From a checkpoint of a small mixture-of-experts model trained on Wikipedia.
Size: 13 layers, width 128, vocabulary 5474, 21.5M parameters.
Experts: 128 experts in each of 11 layers, 32 SwiGLU neurons an expert, a softmax router, a shared expert of 256 neurons.
Training: 308M tokens, 4700 steps.
Below are experts of layer 6 (counted from 0) of a mixture-of-experts language model. Rows are named router (the router's row for the expert), gate (a neuron's input weights, with its number), up (a neuron's input weights, with its number), down (a neuron's output weights, with its number) and show model dimensions 0-127. Each number is 500 + 40 x the weight over its row's rms, rounded and kept within 0 to 999. Numbers have three digits each.
Before each expert's rows: "gets" lists some tokens that make up at least twice as much of what it gets as of all text. This comes from a sample of Wikipedia text that the model never trained on. Tokens count by the router's weight.

# expert 11
gets: " 0", " 1", " 3", " 2", " 4", " 8"
router:532484480455505427533494451588534540521479527444458543479448539560558460505461455467533482457451536466543518490464473443506468462564509523478493545459564446554497466483541568455480550498554484473539559521525435455463461474516431556490515477486457579471529478549531522573483496449550537478512501534493480470555522571542454539442523483442473531478466547455576477463521546466448516490562
gate0:524487507503480492497438446380541494468446449446574499468508516571518519498547499545497557442513535490578533543486581446497515510518483521489566484578499487452524488487479497496544528516498530502469473494482499561493533521524434505460565497476450468473457463543412514512490476553480557468498487501516547598458539539439470500415523468467564462468468588456478548519485489444496560521437
up0:471486503486461537470482413519493425524529484460445523558427493405420563536535481464548496493517486470459535560500512489483503512492443515460485552540535448456505538517548462600473535513504520464550497487544530507444502475488496551490479477541560461479512533494564495487539485464475516459534610513439497472528462488410593509477544469542513518493452512505490464533566498443546571428538
down0:493459498491443449510451489473530542489536476557488482490527454533504557503449496574522499563573530454515497467478556552511522481472507448504441462471504458508523568477595473544491496569551538426490494527486458554407553534488517483520511540456510540463493461462540554444543520541445457516590429492501487441472532474560445461486563552520490527527482439462457504468533411520498447482551
gate1:458539476570541456529567479499458481491531496397567454512501539499476494519479509524414541421464518551547477431536477509517554480497529447598502509548468490470477560471405505518514509472516505517559542593523442499454517566532542514521477476519525503481507541459494522463458517438508479440471451555545504465549495492557487514482479488443389513513451433514480523542529434500531524541490
up1:524548410487514559563492450505488384431563539474494453467446483461529485538503457472495455568549449482533482546488496522476547464435585537475498522491593553530539520559430473462486491513546495470541520476529479548513556487517600518454453467498511473476524530509454503507498476530582471473528450457530491439484506483536473493530459504464593575542493484524473475540502463486473453456489
down1:508537529482559509519478514514551466497446482476530478491526504579437448520493571483508498500548465484576506520502561502507411487528520508517508469492513510530427542434568553497531515537506519480476500525480447476523518509493488500475484539553453595491484549499518491483534551565503474469529478588450436524518482487503425532485486458443520572417576473477487420485429460411538463389507
gate2:486616526521584464464455452487464483493523531543458599513452466514394496535512543495442538481480487467537568467446488519548530476499508504563517542518528540472486521533470515425434565563490544461506516521510508553461492504552487508488559552507480434534465428483542501446503484513498481540548478491470463515454513461525477465501526506525501433493468378552530524487494526447516487536407
up2:487454460509437545531473489518454491527470468567530552488381480539534485485469520480591489527490461497494478491522476487503464458462519515544478405536491546515541493540488515471542474415507458471474519447552525536551532498534457514469441558556471511494601451479488489535494550488447471395527502479535469480539468448591543471562521535508450534537495511506405563500541476514535526550478
down2:493454496498574444466468511416496481505470440472537466476441524443454510552573516499451520553464522551504520462484526471490489569498556472563494482556500502421455529471482569549429494494436568450476459485478462593540554511461493518499547436557501540517472499467462476454509498542513452513532505530518509489503489404492511538584514503511525549441583511573470512486478421524534520550489
gate3:491533443465481546504480551456511449513480495585537484524447466476575525505568490560466462564509520478529507591560558532533417532549497501482561475421539519460536477456522522442517448467525493435576442542440402473517578484504429508556554462416496500454508475505524491459455543416510470488532479511515514499512440515469477517531540521540482551488494524486530539466497494471470468532483
up3:479553496529588470544503488524442468510521553532603515471513508450482533491492415523496544566467455505451436498494475486520536469531543578451509545512494483494439509462430479498492457424494526506507500562480552463510468505514488428510533540526466504527518428483533504511484464439514502490544434521489578506521477490478475398517565511415506472548447525417534486487544498531592570479547
down3:492544560470515519475538548472574405537448478475536435526443455480469517516416509468576563515539501499441465551529559577515468483514544551473507496512508475492508475498465543502434563538506467474491408501497532577535490488504455453487469576482467521530463447505440516515478476523516494579519460411522471586463523444480530466445577516516509492485570552468460477487526517496474542481468
gate4:469483449496574493544480525566488486474476458467488436535575520526529504446532496470502417465493464502403476456483555568559512541503494440585486470416510527576472478500481521492488483515502504495507553533495544475513519577558544508500490475520434472472511500432510500526529588434544546471502481504473477438502440477589491454455562535517492452530458495473576518430511541525468565515457
up4:567461500484537524479523539576551471441531452526461517452459505557572456537464507606472478492459476550485549469457479552477502529518476524567567492475386473510503472519513581441532486497444514418490442558500480558503539494517514485503506529479551510531469543539459521514455501468463545511482495490475463534477496472469379441477558530555507544488501479525502473537579466453510452478444
down4:496536530464477507544487409419454496486461512536507570482573463523508497502477500508476615528518460542489522583525519480513475547529505497470527438534488541415475480454564494523510508484486525532507446482462500446516466487548505517551537569497541480552489391488497465510513453461503433567484524468507508442455584489465508442493610521558532476507425497497494526466461487501525414550510
gate5:466545411437546484463558595497442532470518494510493514474512564508472496435508526488393478432485507507529499504424489491507446508460488525538498541623526493439556489468496463490509614471485510455561474507486502540535466505421517507506523468509509544536500417536451442566459484565546527513502546541540531521481503537502474495444500519525488425549544493457507515477462500532509439546486
up5:522476519550486487385499522577503533548448486491464529587488485534520560461469515552484470494512485536532509397527524495569457623553441495459497473448468495515376493503480496496482472451490442511592522526513486506486494515497548423550536493476494593477540499506518496549513488473471511526459470523479463459539501437506473427517552508478473454520455505543569530485479474504564519490481
down5:473455520449525545489459484457470479524484527513503458500623529420391541510472515476551511550548449555472530476548541488491528482461490469447447479489511540432543513485552524494490450558533526491419481450479518512514524511472478545560488507553509477485510502570568516525502505575443471577564530420569473459445550439465502495497548502559531488510499454512529455480513442475437512455515
gate6:482510537480485461508489546468512532422545479439473592446501581467587530485497574529509474505599484575576470458519547520439472537554446459515549449510477497567502452512470523513451536499472454466560514428537486418545530598490446460454482540468450581484507515525508497449423526511481473479476501487474465516513518441524497480472501509498488552541486500511479551542516459485452460508512
up6:520460468457489428474382468499492565511466534513537463514508514439469568494462532432475543494508539520537522487542488421525519592456506514427511495452536468570532434470575546526506507532465473541491492451550532464506442467540487480498490568481501455496488543518581507464481433545487502543521500443518483465469557539476534535534465532558522589462543428488516526436520451534541462461495
down6:450535461539496448497511475514515594515511510475517532516534529464525483523527555492402466476538480485548512502500516525503522524545493482449514473512529530674478535515474577537508491525446452528518447475528525531476475495509478456471512534535515473509469537525517429529493493528472539464389553540390517545471490459482459472530435515542468567447463480448486501585468435476494510474445
gate7:528473471502525518528486511529538450513447436528527499538492457572483537504479520501533532420506455532536445531497490424456444541482506563505551477437505511532457511513476503471469528478572544538433416487458505547536499473487483472499527489520511462531501431428543479413511559429501558494523499517504482499561523585470445516585541464503514387489491557576536524454520450582464491522484
up7:482516480492534512414495512512577486489492430487498505513540506461513465456547512528472459478465491458542557525494433552429409432510469567515481504576501529475502490431545518452526541459480529517545499497553457502452476494495509477512476520523509482500563623392547575483488451523459581488438526515545521504542557561475509591445463483498452505507552445463498538496448476480522481528513
down7:475518523528489497497566526490497436482506591463494512521520409518566503503555461568483510493438479572528484471583510501562430501490549542472491497478500531468510513522504512489477493369583511486525492443482527492488570462409536474470491472483432495490476532525407489580471486494569537419486472454458509462545522514543520527437452560509516500464552528468446502550519509481560511469486
gate8:513480488542520501563530473464565507473439466599479566485543482535481435503499446488494532588531535524511503513525512443501495427518456499496510495437479554529512527503479488500542440539583482458476441492467587537483470488562471396485499545547512484525488459476529550510492515442624518469576520476499514514485440575548496429493502461522472430478492451488484508514458473512492422549466
up8:417522529559508410515456551498504488505474549517488581515475493507490482519436528504545582511533500516551572545445461468447515494553514514444507539450528479425487544484564518500518457493501525476463530464455486529480456442497541505491517430482482524521548503485543434449497466503535558519566553487506504516461401472491470502560462548458502497418531486464519519565532539596404463452493
down8:503465546523574538568547524499491433497483565522514589460492455551456508465487512481534507490552540536512485435486552512489528500533517511495527522530525489382485552522553496454504465492497488522484477490396511460550506497525539497500511461502508499461462448476547458518429456442528518527572416468421469509560462454562521561396519562459494500528462552442451493496473495506493534455569
gate9:455397536507403452538471490502549470433482528578485475507461554534498508473526506573477529530526485500482514554539527455546467438474428477491504495472543497516494478529534528556517480489617488514463542522553485516482471560434468508472560493514469592442516513526487476519481481544508395475480522493474498484526467478494523566462542489491497617451522455485470509463521549515402461530519
up9:510480524500530456483545468476488596487447487421536486496570498523532508499530509476592512597516476478411442502466487431458559448456485479466558488555569500514487535530480505498501541513523510467453491507530584499522500518510451535569531501532408456530523521553446448524428500494542491492516480559521497505464557466507463517395496481530541542425494508468485495536455529506462395513515
down9:507543515574577548432553508499504519510444499506529454488438527486450521486519522465481548509539500470464485399468473503492467474474475512536548495546495429450450472478523462514483508482557545545516503530487483472479485497519473439541546565487546540509482465467523511591501503477423560506522515432533585557486480428426535476505485431446492514527520463504536481573474510487634537425485
gate10:424471504551504513536533509477522493469470490497485541537451484509519518447464523481450510495614453519521500429553557462488498442508521524419486525529497496559499462524446533525450485475455551495489555500456457429493521453509551529489519550499590511495504484533489529561539488445461563491539543487516502453518493447479393554582443518524508514574549501503558443490488497548410406462498
up10:465458541457511502520495522473480474532475541558563551504468479567577509564433505536555511521465475488506476531495465530483470507482476424531417474506522472396486541498514484434484488493582472471506469511461546493459573509508545435483465476467511482606472584556490514482503548459476488464507472562454524453471455450514496514496521494507479516505471538551437515630572462484484450536554
down10:546450542428506514475523557489500484484461503590487500534515469472535542442536582501449515484507504527565576531464524570500506471564493524563454456532502539613540511499506556472469494533406479504480530480467463480520444522457472408455498476524441525523451538511488508482458500507480536566542472471539574467481506497469518522505461468473484468541440554394432487489478567498506445532459

# expert 51
gets: " ", " 0", " 1", " —", "as", "av"
router:560497547515490507609480479508490512501508548490449544423474518505535528574492501448544476487510482498533510494449463546487481512488522594428510436461477418463573464538520555534586441534518432536451519507548478579422448532501510439497506503495484461487521460525543483480570533494530550520519453501460504484513505533629451483493498479521464527476434514520472450504510487435460561466508
gate0:435516517542565467507488442432515533473529543538555500508531490573470539542504465514459527454470536556483507500520487553561455530439550519511567427497562498503476497519529515492563453518450498514484509575456412524457426553405513513503520547521527547554535530458464474462475542474439492489445570491504469402560498470498508443482474473530480535540469473441559461501528420517515490490453
up0:486473510472469507507568487541460471531536509506457447553447551459462587536450473528516421429491540526501496451501523569447545579413523550530483499555493507519455529454521504532517531529480583476485457504561490461511503522498487507482504540441461526467457506480522539513411487463529455523467623476458548486492487532447550505503479524554550486529456458445502509444425560516563506428496
down0:492461456483459490413486524478461483560450514449469492506503472485519527522513550546483414517497589559515458484518517502456522543523510461421452491577461560522506527539470523519545557517621537548457540526446529451500556575502529481504461488471519475518492526478443488470550478472564421507416469486540487563529462430467530474461466524465489515500489475569494489418551511511543460517554
gate1:461458515510369504529422471448537471463490423437473466491443558559566453517509509440558549485499515499511520533569578474534512474514526534494427450500539463486481493523560532473500449511486492605512572544564511515509500492428533494523523565463522422498540473516498454455482508479442498557510466477499510488486486479478442538524545548549541528507472479400553499502525507463490541534507
up1:484538458486542549563557528613550564482506521500425524470547474563419541451529584481475550498533487498492449513494415523495517467589537445491493458489429520599493503500522488503470486481463491484582465482520494433498485514496549524512555522468520518437481537524473543448472472464451492508494466499486440484532469538487536469432478558502456500515482549517542501476502451558542440454417
down1:506524489536494509528517528494459503507499453553424473568538474574535558519495478484502528479463524470469540512529370529526431503479488514554594469536471552543528482437514507520475523491501462464572501508488434432550495502537475442515564492480580464547443542462492478538510460470454522540434515525541505444463487506495433502523552458523414409500467492578487580447514479503486519490542
gate2:499578548539469578494497480526429405427440468466470459460429493488492524461529551495576532530464504465532545459485424461464440465538564460524528506525535493473499489550478467546427473474494471497410553497600479512509520557486500441545534462536516532554540480510443549467549513549469478505464443479510561479448487540552481437510540514486503469561546495513519518483562541516460521496520
up2:519544544489562457532511419480502495486501455501439497436482495428521502502534503484553530469561560467444543524480467507461442471457530473460477416482521503449511494492518468453561484526590526562488478444514504442530486552539492530476483483438532446492503486500579481403544489539547476518430416534470551497543411525589479558526520525482494573522470507561503526475550523484568520498504
down2:514498512457481489405523437436412570519476475495466435508437504459494514466468398500539480493480516501436493519498557608546532504495517512443525553557554513458519479505483525465509563542523547514524501487553441527460441530582506485545515527493503447472513422519521542496504492500508495552568488468541484543542407564485516445494473496492460532467485559446542569436525490515494550452514
gate3:427453450540438488532479431509463475481496477483524517467438424572591474556416584457489503505530544493547500497509447487577475485531487578482439519499484477506469513495461500534530493432497578509478515493514484505482491522454499480585502542499525538531521472447523541527444559481500422598536452472457543522514541500483588453497525525517460527503478492533476527544544482534445543445427
up3:492549501479580488567561512578526418443542512514538446498537503529497523529597488418429500501530516470450572473521460492491463502482504421523482483566535504497461489482450490503517555486571559496464388467507510491500491476484461538430500510537508511467432461514508480502430469531540475466465476499531543564522475515513506473467468459458474540603476535540583462479503547553441515495476
down3:488559443468564568529584497496576481466448474468485403474503463430501480535491511455471456556463507529519494542546498450439494555541497516498561550508536502516509454496466485483450524472528548481473468463466554503533395467476587553442540486557449462463502544472557584489482431498557505525509489482532450495480449555502516505476552456496532552496444510568456510477459490534554544469497
gate4:528462553538490489543510467570452477511511456543479436464531478505516514534520513431477464505491522503484522517445451504453447495406498496522441571483546503435538443521526522511493442502442522538486522551483540519493484570515553472555542512590435555529486503466481516569457469484510549472451464447543484455490563447536474422475529509570517597569489499445497539507521500455426568486454
up4:440539506467538493461544434416507462542486423550452550513505491456548486511483531577475490537472507528455483500471482455408539511506483466526516493537492477543498456535485533496439537517557501553586511468486461492436480466450505470496531559520473441472497491478547515491484549506590492550496545583557514485608500464505523607512485533487522424386496465495463475539544484468488486511487
down4:476558478539549546459513448488476471481471485551568522500472517457475523455456567447454467509578481499472458431505432462471474527535523494468576517551492482431471515539493518511507542508453527524417523485466443599447493528521612476433480438538495471530447494533486479523476527521556593464543535526436484518492551474412500482530503598492495512538520484538505482522551442508516479508486
gate5:542482482540552512479477458494531444565456511471520471436478533478481471530474575495540473484524432542512558487502496505516472537547453522509500490459611461561477443462534518486560487563587465552501522457557505547495493517526482543484559509442530444557501517454502471465531504527518489439452540433522463483464571512552459509518483481486396512558480432600464426488527498462468444491473
up5:515459511471543607490407549498499463484472546525526499478499533505413552491497527461514424491571512454445550482509537548499546507428507540454552462477527480445510496473495494476533503474477467507526513570496483548491501534535511406558584554528482466474540470459495457520496502461508579538521493492484437496446523470566462526447452489397511518499528464618439485508508504513471475531557
down5:516469555537439446471538506520495559485492584462470470484476457521537449543511450446408573560559456458559535508493515558497484574518530513523510476488482458478515493475500537510529540539565409509476563507512456514469527470516476526459511486451437584501477435438516423490462448553536541469537520476530477488489461492548519576444523463556508564503443441516489525523482474474485470469589
gate6:465431468521505488539438501490554496468495475499501470521514550543471523505485487512517604475512427510517418531503530512542475543472455464512536486425569538559541496536499487479451500519516541525510472490578511466480516559445548509547433456528477525492463465477506515440509513519580616492550568493504471465467527571456428423488507473500424467457478451533572482426541544478484536517448
up6:556530496484529552491560519542481484474532546581513570484535471495438481534516504563525477489537536462543560554528556501476391536514536451472478401424498490519504472468544468520464499500462449509487496497507513518509507553519448461488498479437448567429513544512519483456495513468515459473441502453460481499576467489445566414412511460552530602493534565485492466520444478544501509509515
down6:529525474539531520527517428523485609526538518482515505593570467486516516485444486560413519502508515451506485523505507499473459513503510482522509522446437471487468458461516589559542481515536477508535509465474432558505471480520467437509472430527484489504512561454477549489491408444470517602439491489497460511484501501470535440514497460594558539500519477432448469494463508603557479553493
gate7:481502447473485476533590539498495472546445466543507553510510536568551537487497455473520553468560490471466500533490530506533517563525424465564476527438494528463472509472618511453519508498574565572512464505467474480515511549484482491540502450483417451572512504473558455491493469503495470483455542542467467537476474469555497464422532498447559495558433485510432417548484498461549513454451
up7:462511489576444536550494546562569524467525401531453461543498453504468456522560440488522539523490464470514551494511473472425505542469557441498528468468473506478512497516515466534536491482503514461469451498459449515531483515549476538470458489486521595501596484503508540554546507561419499518452531458460519505489584486538373445558486498517541429565466465541497499463442522507496501520519
down7:511474519504462489464417482520526491540503487477450508466514512484461511520444515471494520497561512551554499505470572446498538478549474559446428518495464499511468532504458560516569498566463484564494444461607550490441542499558534483593521551479566470498430480484515497433512481492507541424509523527562524532474390527500510469459564454508429465497527486504466474571458543465436538519473
gate8:488438524438462513483449452493508479484467502452470444489550531565521471484441545588520495477489504508511492469474523560512498454503541527574564425519501451439499488489473539473515455489459572468490466474528495536477460529592509512553509544448485534461490484551569462410514525495527539446570498472528532550450421569553418579528507521551478475571479506532500534487504503438528522433476
up8:447599512520488466469475445463527531466484560479499574462522516486468442505526473497469503563459444489464504470460479456444473440497504540481576521593490539441472452467534506425566461499495535495534551452448477493520530533549522446516501479543571509534516443462474471493547512476484485575533514486488526494565551485463510563477536599538490498474474540604515453423541497435478527500466
down8:509466474526444463491495525528483569486494476533497557516485526484512434478482447479472542507532439502531500530479494477444515490509507556406556578482480552639524527551490496465484443567476458518507489451534473509468459452532528432496486476483420492495481494498501455557518544461427557485501479560472531501527462534513524575604475567520484564503524518493573537464466466509451407458497
gate9:481399527528465532525511462543510475445507544476516515479507512543491561612466414432460519429532506568518525540543543457494535482502460489485490466508484553447500432496528520515501479478439521409491581517519536493475462532507555477534547435535446482514500484508477476459549454490486543448445565528521530463462464557535450480490555524528606502547513514521479488517529489481446537396489
up9:480493510530520562503471529554476482425528538512502517472512522502469375445516510450485518439472570443498506464469452573523488491497452556562522514502403506435529449526554500581423491511528499480577593493514485479482489499518471469514476526526443517464457486531510541451505512494557511514481542568456512494454449449503476532551494507524433431513510495526559461488520528551573425576500
down9:483474510503503529519450510497556438481514483502455497515520501526515480496596494452549481466507449631525544452532456501578441496508498509560574528494433519506503518465469468503502567456586472502529517508528540481445530433492526485561522424495460552499551459487448506535485530577472514557491518527395534495382509490452489435507526551490473530501541512449501469510454518447468517444476
gate10:510548528553555516565538523539497499462487452437467481510438524525533535547611558541472522434516488491502561469458482533424504493534510525501513540487512551513526468539474481462495422489473471473518511530396448526454514479604528531508524479550522502554438478542510469509491540549534512485502464455465450484433573537508436468451546530431470532498466512483534456472515508460518491382451
up10:489571487553513433479593527411515459546490445561522427491481512566465506452525461514527502392497508451467410507471509464534537515517470486496507489483505505434506483458516509525528491529544443585513495499519438462513506533550496527541485510498504512529524510509536411544610441499484494514492504573492526439525548444565534531545513491552501531415473479454515547516468433436467477519498
down10:512480484509458431503561554447471493484469467533499574458448454577507512510482446568525558526525532489469529484511470476501490498526554501468467510536528543493464523499495543448595513447457476544528472591412466517462506527475504480493507477482538564512446543522445498383530453494553506455478507434479533466476486446532443573572434526536538482532535460479468568471434531555507522509539

# expert 1
gets: " was", " is", " were", " a", " be", " are"
router:519460533518542461534494511549469485544470435496518520501475559504510505556512486566517510484544482443531594551492478491517460525541505457535536468460435498546468499500456422502443432541480440603494569498503531542468448495451519478547483418463528572539481553446518530412567546518489516507442536416501458507482509517538532454473502453522599488537447572526533518556503492516484524482501
gate0:458517535496539482529531487549490545441485483492460477539533520534393494510531521463459525528490424522486583529485566438426558556498457513577523583516437543505527510473464524448470492488494499442513531560512491489532543508440465568496484575437465438508520502449471397504521480543451457517490484485530556414490540554526502523482433549505544480503546511450495455522562533450467479477506
up0:530542491498580501533464533498520535440501476489519495468516527482554573558480529547561456492458489556485489484490477440519409518538487466405497451468505448474519511464448491544470418583491501476535502436549483493490515530521531469528521532484475466529492562509462506551489500430471503487456585516562457547501446594515553526511554545514531545432536431430482511564480499456443459447462
down0:400405521563487493480461456478493478484420517542507436509529465514517522577517472489581420545481505472480494571501551572495520499497466495538465460504509519496451542506552482521404486467570471459461495524455434465539526508513462491551536504529520539493517491493495461474536480541454475549498481515506528479626434466452554550477462488527502509544486460591471559541533431473516540507503
gate1:505486422508517503520518521515569477516506462516517547491444448519456497503463557512411445523418559508494526519458525555497450435545542427537436520537525466496539447525550473527502498501578522521456493421506478581486532445445526430457454585451487579536543523527516467522522555470449526447442491484497485490538508553539490452530529532572471527440486544523531519496541493422474485458487
up1:515539559469470514466474508494547499496541517488586466485567505491537519492447471518587475468529514550504451535517534479448481482471503528523506405540564537433545520490439458483450463470443423486465482501537501475527578561459531479567502503444454429508462506475418537503529500495496438492449510534469521543499498393573600500451506536541549471441497553508507488475538481554467505549530
down1:515521523488479470422426487509497510479470419482509507510475506468508465521463465555521572570511503486462438467567487458537568489508554560431463477491448569500482539461545527489572579482511475500469512462525489477562502439488529500471561527482505414475482451451545516547461520507475529479481521546537414488521391434539492512461480514498540549466501519566502494505439583559502548537560
gate2:425497499542481528520524481489523587521507514503445528513484491442511476545446524424495460511386581467467608492535470517461474498486477499517530468544516469460490513496440470468439535486519487537498478617580503527539476477467521577416449449511456534606421511477557479469483501482464434520465511485525495529486503513495557481554564491529531516498484494495495519519438500528544491477573
up2:524483425587462499517470530465492513499468436554545425524496463469423502488504550542472496584500475578353487474466435504591579498479456488586477511540506536525524479543563502447546520500463503556492515507522465513534581482437515503454480579524495499512513445543481476572519490467465560470479455495474443495508541501533449536537466498476518483486504509520491526496515441454455508513485
down2:507525498514554544454549408467542565542515523548507414512474496475576446462499558473417488443529602438453469483551425461506424515478476497517501476465475509465454553557526557546461515546500559541486535502526412443509553526515529496449553531505489489459481566471512510455440519451489444518530496535509478481452490560534461499482541560530497509492544533441503447532456540529480501486487
gate3:538523462486511585567527559532542493391446540531489509467530451420506483513506503546504534512578514529516510451564531545462472541546504485523436471509487492534534483552562522489495470515497582485443487516559505508456481421520486485489490559484481530519473471491464506427533456462558457463497435500553568473443511502515462520551462439406493462470504507520514456385559462519523534465525
up3:527565445490476518459534487442497567456494485500495552537496518543518557609483495471553475519482598425477601455572452525479549531464540459505504442507525495505432478457463498476466473505530499490502556505437498502479485541458455514528506417501445440451459458480527479456528550560464565497540488471588467530524564510453549435506510453549504531491448468464513448550543490505514500540491
down3:513546529481591468527554556483479538578444466423540450503481487411455483485471454530496498485489411466515530492571483472522449473483493491474460449466443467481489507463456511556494595524499487541563558518545496479417480425529532496514456372485557518462491533532503536451513488475504513578524518467466536538561516505523521585474489526537543499526507538546506501539494470488515499495422
gate4:529506507470542541485402418473527499519523465600552491458479515528552485546506505419458466453544500446603551550422464461548437414469509496527576440501513481540428458485514486536550522544497496500422482509453464570578513498528482544535527512528513506564518517511451527468478484485511583491451471482558513507465447494503484488493497456478526479498506486461531451468546506556518475561467
up4:576525486578505503460582440487484474545539431545597521556534513520497556528455529437450492444468469508452498543439506509560545452502519489489571497502479495455496573550450495462529537562467504473521416487528509515501418478387474508530457528497513516546476560525442493447464563469498542460491469546472512505525463500491514475459551535493487520459528531515518492538519496431484398468514
down4:490535530507439547471497512480470590526509471446531440484558510521477454467514503521521469519503455441503414510483533421581553509544516552515452466492460462528571527467566513548496494389538462465435554448401451521544519542447475513492504550480493488495535462518529503569434513531520506504442466501452524489583534539469434556448541470517455485509538507498559530532538512539492458480487
gate5:517449530429534507511510412526473465527445567443499490509457540554548533441468544454521471566528537465491502509440483512505466517416518500445528434562548428587466553464544526499522494516515519510477467484447441478476465496427525449503499465427481488558484489532458518532550576514507483508550501505543508541491533546451507543455536431529548507548435485561514428543509513545490557516438
up5:512464529498460476471460500556553551496464529521557474434490490392381588511551573461405538427465512551508480549593494484479542469462462505496523503511480522443501539463502491456535574464490540432532470534501508511488543384521513474485516504513515506504448518432529523502505502501510505488513512492541499513557495508512489578508448550444425513476523502516484431514469487570508538514554
down5:461573549554481515363520502519492482514470512470555437462528454515434531447462504486462487492478555481501373469555466483461512492464461552524447548496529441516513481471464527494496496511487555440524564534506543509455512487492506516524550504501488525462521568474490505546515421426572573491441538497513529453515536563476505556553484492597446471494506542518453499521545431506499524483539
gate6:518504507532626536535495520541475440488587431502522519488515542459518490456474485473508474496540479545541528521511516462538526535435510525483524469485506521538473531385480515527533556471489475529479545458518496470517470531514473431494519531491525535469459489477488567525474501518470540388522530435430430413565460461486498423463492466465547467541572486498483537593494521497465535566443
up6:479531490536567544449506509469538427521537505451442507508515498471492489512557524551463424468480555448564465489501502561468474537513478509484529493506555526558466489504548590453548552463484507494493473488464487498511473516485516560497443510523425456427481572434536512576524500451489407542502516507424416619509529518487549528511510492475508460474475482578491523493486491552484412438516
down6:462516463491481479538519520480521515495513524511424414550476492540493468572465504512564607507483464576479482483508545456493492491502515491513487561551532427376487478481520489499460636480525503486495518520526511522487487521486526549440510480491603457485443522490536455427469468484519529449492482516572558504518481545479433576512530502518493382496548493517477529440540494488461471509473
gate7:493534472536530466516598535533516508510482534464508467448529528465507500478441464535478578535531400527449475554478505457461526528527507519430475540479484597542489577529528448523506534537518553412508458475486532505520516513499427503448580463468510486535486470582570474417492542558585498480554509471471489462478556506496465480446452482462452534531484444497555460486509515490472446436487
up7:441438525454435466479507502459469475496436479512507558562474584549554574493475514543464527549446448460499442538518452490525509483611509456398527522499481517555557542507401545498423515529561489458506413457510509521465457438526462509499483534546533529512492533469556516458552494549498488505499541548523495473477508453513460494505521522500416521537473507502565449518491567499513445522511
down7:522550494490485499497477535484451526488597499457484512533534435528520500473489520476484507480490429503583521417454495530468513459504394520472484520445578473499510516493487475444525508484573538475489524598509563508421475458485576565573508451494507441470441603554475486527494493506536525498474495524538470533436503547529500521477512381548494437470514553480472483457474563525489522530496
gate8:467506493497438464504510472483493514484511507453519432491474542518478570565506527456527534442491515459536523496559550559509474452538444492489517539420453569516481524463553462445581527464556508485484488577441428509498535450444489496491498577528389529528552484489512485479473575522510477489526465600495503513514493459532516607500469435442559415544495456482516506484537542524469480502477
up8:540549469437509498499468623504490555531537557503437459459452503566530552495473495462502481494529508517463534567560551540497522482505491534533490447612542424478545464528544541496541469539497470518532470508484505452559463468481488438501516538465478458455524411468488569529481510525541431540453462529540467416483460401564520484514478478489445447516547492480512539491459446534500483479511
down8:418523524475444485565485464486539451521491582543484507448463443554439554487504539496504474427501479484477513497569477513414418410521590506479521486525483516547504508530521503552552491458547520521515461469451473442517552496475563521546486512470495547472489498486573543568503500564478512494509419525564556458521499454490507514496471535457553476466438433430535546469516491538542545442476
gate9:495527521539480505519521452522537557533520513514549490439489429548516489498526481438496409553479386486499457433455485501554531567416585511492578516460414542497530471525450457492521515548457504452392516585449539516489494460519483498426495478531490527560531508510529518462453466512572533479484485478502449508514512496579541463531525514426447504492477507526518508507461504501558551505536
up9:565501523550549492536479495471508515488498479549519438432522548432489561530370414438542524538499487536457518488443505480476581494542575505522478501486476532540498548512445452541520518535489479561584518515446507499534518532500433443465444490535445500482572541505473455549494463481501504497454463523493492413553515465536508510528508475501508578430536405488509469543505523512472501517429
down9:541439541475490505459464502511555505507485457602451495458538496470536514568508573536557449463379407432533569553469554458543483541509512500479499448521469519526524534544452463514474515458504531525557461462500477443505440477498538440533468489583443456528476473550546529502448491525460531453463460444509460516496568517529541544514461545503462497500509519500587479509476535529534481439497
gate10:454460475493411484508532430582481509578530543501595499491476426454499491513525460441479528463623453501529556533468468496480484517445557482495503497502446482457510498442503513499488505472473430521552495553476432569495458521469445514508500518548543553527480577530469528522514494547532518481557490516492455489516470523448541533474526403528477486516463505543508456457557529572456532422548
up10:520499500509545422488507522554535564496560563500465545516525478566439448501590528497496475549495495530437472540534490513522435478547488513522408495437455518527488463485409487501528446493505559504523534450565464495530623535530510521562491466460464455443505504531524548487486517383496493460535500480546512450478495458473519445508482446510495499476486506437426526528484548537516471583472
down10:529461507530511538452567579444509504460511519555427586552549432469532543436554475513473514479498516488505481548534487531589482449525527515485552507496539497510475442508516572555504472502393501559477438497487515447480491429435574534494446515502516436462462483466513445533544530403514484452520484517411440469497470524460491503487479538541495470486529511479504515486551553548527488572489